{
  "moe_layers": [1, 2, 3, 4, 5, 6, 7, 8],
  "router_z_loss": 0.0001,
  "lr_router": 0.000322,
  "norm": "rmsnorm",
  "tie_embeddings": false,
  "batch_tokens": [16384, 32768, 49152],
  "steps": 9289,
  "dataset": "wikipedia_en"
}
Below are experts of layer 6 (counted from 0) of a mixture-of-experts language model. Rows are named router (the router's row for the expert), up (a neuron's input weights, with its number) and show model dimensions 128-255. Each number is 500 + 25 x the weight over its row's rms, rounded and kept within 0 to 999. Numbers have three digits each.
Before each expert's rows: a language model's description of what the expert responds to; "comes after" lists some tokens at least twice as common just before its tokens as in all text. This comes from a sample of Wikipedia text that the model never trained on. Tokens count by the router's weight.

# expert 14
Line breaks before section headings, colons and opening quotes that introduce quotations, and clause words like that, how, you.
comes after: "\n", ".", " \"", "==", "===", " =="
router:484504560499471468524503511482489493500522531497453535494520492469495533546528509512508537495528565473456505530562543485510486465487536536523523474536475512500504494521550477512483471501515528482488482484454525534524488473528530497526437496504445464479456489526494531495525490505480522550515506507493452473491529488512506475460466477502505478501472490479466481498515458548460519493477
up0:442532504528532509513525518506516496494487491491487582540497515463498533454522529484510545503501528508462508465480517469470486491484508482507492490540479478456507516496466462508424476491488475539499517506482492460504497474481491488504500467498518502512486518486501517426503478505549514477485509511520534502474477449455488492471535497490511488477519483518489544457531482514493469457505
up1:469498524506543475474491511496454479489521504476507528513498544464490518467500556507488524515488551488555494530486504482488488480510486479514470497524459469490502509492522519489457487481525525508515517485462472500502501457487497482507461504493505472514449528476497532491485465503482511452520490508477496489444513499475511516510545492500478490521498508468504505474525513526501498484479
up2:490502484489499511526496520492525522511507489477521506518498477533484516546495522555460490479509487511506514505530523532523511528520477525530493497549533472532523481514513530507469495490531489486486474536520510532529522475488547503478480526525486486483508503495527470517485500506479489546501506461500454526484485451475482519490512511466520475474512500510536494495466460496510505508507
up3:504482509523463515520487497508480498499504487504490514529519490493505524480482557542436582459507549466444526508546496495508479504492492506544534480487515553484518493492521479507488473545479546511479534481527542456492477498507504451507519503468536443496493474484515545462488486519504524521511517503517468493483499488496499478488496512468502462493543522473463517459553538550460513499482
up4:492522504462526467496499537470511514472492504570498500515498497495520504545523483498531459481499450497484514521511469510532507502496510549459510553506487516486509490467474508518498515510520548488533503485484485494446522477521473494490465523491483494486523482495507504504528557497470503561499473506502495466518498504494503545519521492473515524477555472529547447476506493501502505494464
up5:499531545491493537508514576516515464500490506505476552533511498521519538544514483505540457514474465477493527522540449494512517459505525517481486520491516485527518480486492542506513525510525529512496470525475484498501490490476461481473515530499510533484510511512489480487572519497517491548493485483517477520500494502484469466522518492476521506487549512509478505524494462508549507486488
up6:463493530532474531508497528526493443475525507505504557518486515509486530506502481491487504522483460486484533513538489505515506408476554525494542496503496472470548536453517471497513461508436498488485534485476532489479518493493490492488511517472521460492490501481455463476556506493531498557486469475475525484504504512507561500540534510504529493463524557466502485474543486500478500501496
up7:506494536487460501508490518526488455496484504485501493488485486506517483484531506496481529495468504509536479523504501479535513542479518520532421485507483491520514520520523496515492506511505524507522486500506429475469493481523481466449530520529500498534504499500491504478511490501510525529569490469500521489493512536485526449507545509501500510455546481476435490495508513532518519493493
up8:489512541471486505530506556502507507488489499523479506510497513522523525528495501487524428498494478512477529517557480502556521479496489519481495521544501504511499444479507543505518521545531507504484473505485484513500529489480486500465502521536521527485494508507511502557533515493510481521550453495491480501508489496526502481513514438505496509469562491523478506514499462478514519506504
up9:526494507500431494483536523473453513525501493484490554515518483524541480497521471511520506501518500492469453514548504437493502520508523543486490487492487471521522549522513492450498496473492522505518557487497520544505528481537511565478493515515518480511503518536482496465512476515494521490501505498497504510537473518462510471455493492552487519521496519527451518516483492540482495498473
up10:533475539496522522490511541496539481487497490519507508484497515511508522478476470464482482515518472540499546519498483529511490470517443490476468524514525488469484479493506493461521517531530480509496516505477492553509474521473469538493522500526505513525495493515488479519502509504482527515472516470479478552520519516514510454533474500487512501464471480510473472552506450495507503518513
up11:451509489494506509510490550476499522498475498523525471534522508447518477514505504514553420510453489554515481478484518493473534527508500532480491502531497459501536466446495508507520499500536497486492474538466512507497532464505477457510487505533500518465516505502490530488525517495482507484481496462561502465499508451519497547518503505501487557488503492498533513513462494512477494473541
up12:496486557490491503502508503537491483462522515450519529474468509519494508451503494471468497541491504495497542536509523500458536453528465506529509506486511462485532518521507516440523511508476471566515502504507503486526521503556488538482508498478500475548515512511479486473494479507491484504498490533490489549496484535513510479502464482518488518500502511501479497528499518533487491482495
up13:555502507488439491524508483536511476461526514481492498493503496494528500509522488513458536482525475539523499521496505491516462503527569482536487473503519443531477490519526533478483514516528510485505469485479496531488510496542535513472522499499496496497468509501479501486488515512482486501501509476504517542464514528519494474542515518495479474504513524471477471502482479516484494504527
up14:522464509495463493496498505429490522526507503498474536516507498524507526510530484511471495491518495477477468416506447459519490512467481545479519505514556523510518515502518457471535514520509525476503542498495537513496469515500560480508492533507537459474491480526512507483536475541539513506480533517514439518524511480509484505468467493522486524541527519569452511529493477524473509483493

# expert 12
Digits, scores and dashes in statistics tables and sports records, and the a before win–loss records, such as 0, 1–6, —, Total.
comes after: " |", ";", "|", ":", " /", " 1"
router:492519484506517455508549482515440502468579497532494549521520464476513526530549538502489499497505530494500439502532518498527471480464545491513523490513451519509495506494474491547497457477493556494463484521494484517499504478484514492482478532538486466463483498521525549501480517509485498513495494514544512492529532450520502533486516475472513471502461514488507462488476505475519451523505
up0:502477475507520467518532539512505498489560501455555464546517522481552518524513493526502478519554502464466462472498475512535467467527556518479501498481495500492510460507500515494496534482502483551528501491525548497472516470548486523491488480557522500493507518492535515544514502491526471519508503560526480474508496513503508546466497522473481477493496512462459512498486499518487483499486
up1:491524495497514553481535508492518531502441508549547467543513478505530506499490465476528451498485501497517541497474449488457466490558527458542481495480519452462512521518487525461509524495521467455498528479486537520482446490490501474517486489468489521483535492524505490502506516512500495533477541504499520523502517499525525477517526507523495511490498481498492478559456483525552488532501
up2:543495533553534522468477470532456451438469511465483543494493476494531533472498525507520501514480504497515513556535489494515479513500502483480477462508476495487487500474481514525469515475494512470474523449494507533519482487469531486501490518538563489482437510507491489467500526511521475504459504485493472528496510467500519467522511465490518511516486525522535540480486498498510468499504
up3:503489485525528529436509463510427503449497480488468491509455523488546508527523490473523499518506499531503476489517464482526493534477510476484480465467502508511522494447486493518458542467481533472513573488473490551509501495532505523559490526527489461486473510506495498442456508507525537519464539476532474526462545509534508481489477524523529495508493507536504510440484492482507467535525
up4:482530455542530520468510500498528479453510464554513493530514505483529525520477492491554502491485510459533487506497479485493485493533494464529509502436504491504516533469482489491477469516496511519485502522462511515540477544492463469494477472478489468440507457470482469509490564503494496527474528482506533489529495531482493486534473490440531481479441509491489500524502489489536529514525
up5:505494500508513496498450484504462532528553493512522432555499527521545476525525521501484494512537481467495484484503502519546504492541523480502468482458549504520499494425513501502468509527455506539479513487513537540515496518560518506482479504523534461485499495518570554519494516506512503540514507549511517508472506525537481534464486509480517482482508482467485452503534513540515515503515
up6:458546532523575501480507529509476512512477505519455519465525490494450519496470547485490528478507487438514527525517515549485544535497503495489513485512486541505478536537486501533500478507472517486489457498508485512467511499496501484499515510513536523462505482478528541503497522514495454497519459494547538485513486496484501506483506492493539498519489475488526512513490462478553513494503
up7:517529456510548460456536491531553481492507510505499519482513498486487495475502496497495508493540513540518470466546491522493536449501513521458525487517493527523536539509504506484501530462481557471519490517523464473499505511479497498537523494506475483530495486527488499503468510492514498482488546498555524531513477509462521508511498512489477480488513478550523546457491538463490467487466
up8:516488526524503529493530475518433495444464499459493520532478439510520499492483488496523498500503485515469483550509481481511482496485501493493511451474462431500517481488495504525461516452524486550525528473464478518554503475510540487552484520505529488452452515510500511507492500515545528548455498474489439492486521497540485490527482496517520498517507495526504513487485506491486479527512
up9:520531516487540503506501495490498515518486483512419511524466511502464512500516488537527488520521496505519488490544503509497497485487450453548506482520474498553487541520494551502514476518468515522507496524491479459492562494488524491510500549473509510492444494530534529498511542505523509551514512508480493516499526527479504503476531496504539520557533457546533493479517511478546464531495
up10:504510515459498483480456508486503504515482514517496541461513484482494550498517484509472507497505526501505519473560505484474483546488535476505471486499492535491502488528485466502506470499505571506499496505514468511521496504463521513523491482489540519501503491497504530507484483506517461457503523495527543504542491567509473504488529520503511501539484511522521481476461511463546526511525
up11:506476517491502479520517501509512485541515538492484459494522526506499489463523462523497464526504499520528515499491507488473466439512511526527524454479535528536511501553521499472531489500503447500516490510532474469489496487510510514527510483552520545542506526515556525532498452482516472508488491514485505519496502530495514493499512520489479547538514462527479466533498522482492468515533
up12:503488474504512502490491488503482451464462444477441516548478512508501503506498484481508527452521510522542471514522494474505489501478469489516518531488498464530477484473475533499485506487507504518526537465484523494508521514469503511524511564455462478466426481489503508482494534505503519534511476502477455504476528502523479495491514520512515531563477467515477441490466468523513456512496
up13:494554530497498489507490506521493480487484504459440516469495499515495519527513490467498521477552489506534547500535508517501543492512458517549534502487495503519535517475510553530500517543515477463479477486507549492455540471518492560489523521481492498481462489504510509490507507501489477563495478495497505518473515527523528510470507494502527531540510504471501469501478461500505482508500
up14:503473486522514541528522500465469512525504479534483475521510542484504509534549499482492539496481500507470501486528509528522498525508483501482517486516514500534455503424481482507456468505448567497516545479515500531528499529512515511519521541480494456498490502511536543513487479532521526509513532498532546553515504520503490481508520548498556448533509457485528455450518496530560483517484

# expert 15
Unit and label tokens in numeric tables and infoboxes, such as km in asteroid lists, MPC, Total, %, ft, plus line breaks ending table rows.
comes after: " |", ".", ")", "/", " 3", " km"
router:497512544506497457534520496467473504523563496518475517514521489511486528537508514550490500529511539491509462469530490496505461508497533493512505461524481526505503521520526495488475482507444516499473523488463447554486531476494539467453464500501480456455472514509557520513508511528511538510528517513534481475515522499504486535502498475474533517521494497481534487509512488488507476517450
up0:504488458489467523523502492526540451533507488453487526537489525495496477508524511523565513551489509476510512480527488494515487449473522524470480505481517512530518502533509525486487521530534527504480518531523486537462482475528457506495527516530502486508481465493546510460498548477533525499551504507534517469495540481497530452468493472470493477519464525553476566478542528472487471542440
up1:492531465497455499464477468505487495502468506520482535491489532507485508493494473542515487511495502519516582483527484482485531520525458529506523499491509432551496522485525499492487473463481434544462507516509468514534500537496516522517480484454516477509490533456460499530516509502485518484513519473540489479488500503493471499453522485517485521529564508462491521485521474487477519517482
up2:472486496474476531487490502469522513541491469507504501509504499493492487526441496448500506522517492494500526494520525517492484540535523543532499527487545512537546507530505531526531463485503508529495484491518491490453522470496511474482502472481479482516524482509524542495540484517494518519515479500498557516524500515478497495470472461499503489490518487502516479530481479492503518508479
up3:467451495493529486498549465491498507504513504522496516457509548490488483501518495539500487497487508480530509508497472532575449533517528493485456493457530485485523545510538498476510489544481511485526518514520509497492487508534510515473494478543468478481528521502539513523533519524484528478516553497521449493502533491499533498413470486472499486472528510479495452502482505491484495546462
up4:520478547476514533483493496499496524506426464500509499527565519498494484481451520504514480477511513536486491505498517513468457498475524504505490556496514590484531496512476523521486536542525551476465476461543478488527493440468533486491520451497584495519486534512544510488528477496506493485541476477526481476516479487497500522550497502488512550480493513479500494523519511493495518535486
up5:495457495479505497503527489496520496537518439511524459499463506495516491509557542501495470498476497503513502488482530552507484501491492504513491492506528527528505558481460500490509478558454525507564502498499459473482517455521483519489456515494505477510511553521533535549513477511521477499494498535534513538509497545539506537513526499487554489513505493521498482494477479468519496510553
up6:502471501480504537518458526501509530494481514507503430574524496481474501517528537507508485506532495554455451507454489517562495455489503506502563490522497515483525491509490487467504526518517496494505479522537456508543522544505537571495453479519516508458492496501532516517507463512508498533498500518487507504456484511505480533467497494510525522484472477485536498505520500539483498493484
up7:515533551493518525510471548512515503509522501492491495523528487509537482533464499474491523494461499491495493539489506504486478490550504534526507494507472519470474476458457489498470511529512468453478516487515504537482524523495500464501521545469484498517496509477525516437507528505498475472516502489421473497491522493500499500522521511462471481495471473536463563519474481482519504493443
up8:506492471495532528510494486540501526528470523515515482523471472474508516478481489487448478540514504542468495492476500493520503469510508459525539504515455508494516519504485470490501552496517505531521470516507463478452509531471479516473517512528507547462515470510492482507478557501515497521456504515481533508532461500495504536526497487527523498502478502489521474513517474499543501447506
up9:525498520469480473513450494493489492519488459460493498498500560523534486498512510555518496504482521510512560505524486545536444487494529499498483512495541493534517513494493559508459485523506511500500506473545476486513501475535453513496465474498508497492494488487532569520552535506526513496551457498544508532485523523515490530471477495447501456508498487469462473474514482506498511532532
up10:475523494520517481486512487529529464481511474520495503531508479505489492461468542490504489507523477499517457512501472524454528482518462486481518502541482475515457526497487505433556514480459505501477513504514471543484514511455517470540472505483521465502488488519511531487510523531489479508536510562461526511471468471488496487513536470486515483511518460515518512499505483481530472517446
up11:523498489531523474454551505494478512519480476494462539531490496502483519509525520545561481532533449469515444516473516522530498503471541470506511475536503512484495514506503514435539505519489533484509511542498493512505519513482517514460516430491514489501490506498540467477502536500495504489572535484520564477509506492502511481460484426482523522449487521503513531521504501474493485525452
up12:542406478483510508496530501485494526521531519560517492535516504522539511517483472513462481547482513508476484489448501531518482506491556495502516497455487512471521515524479493490507520526482499467496481508506513464421540477565511475462567421559493479500526516503531455548504489508490522504506533492525492521513499488526551501539502509521507549470484534510499499498525499470507506510560
up13:501477513496492449524505509508471495522469509515488506491517554470475485476512528535536475492491471491507494516493479516520486488514509472511477507493521540536484515523504525491527508511491493471503485512516457508437530501484524544490519481529541464507473498510531514507525547511456484474517537519565487481486518505506518500482544450481538532489477534519503483534544498508494474541496
up14:577517478502480479513502510487475502508472478499465486537496536515489513488540511542532473509514457503477535519499494513511500532496502493480493476501498548512500520498474483516473472495490476502489504498552466534467541507496495529494533469525566495444475533509529515518539519507511464453528539487577450499456493491503522484532546452481532547494487530471523478516541519515509451536491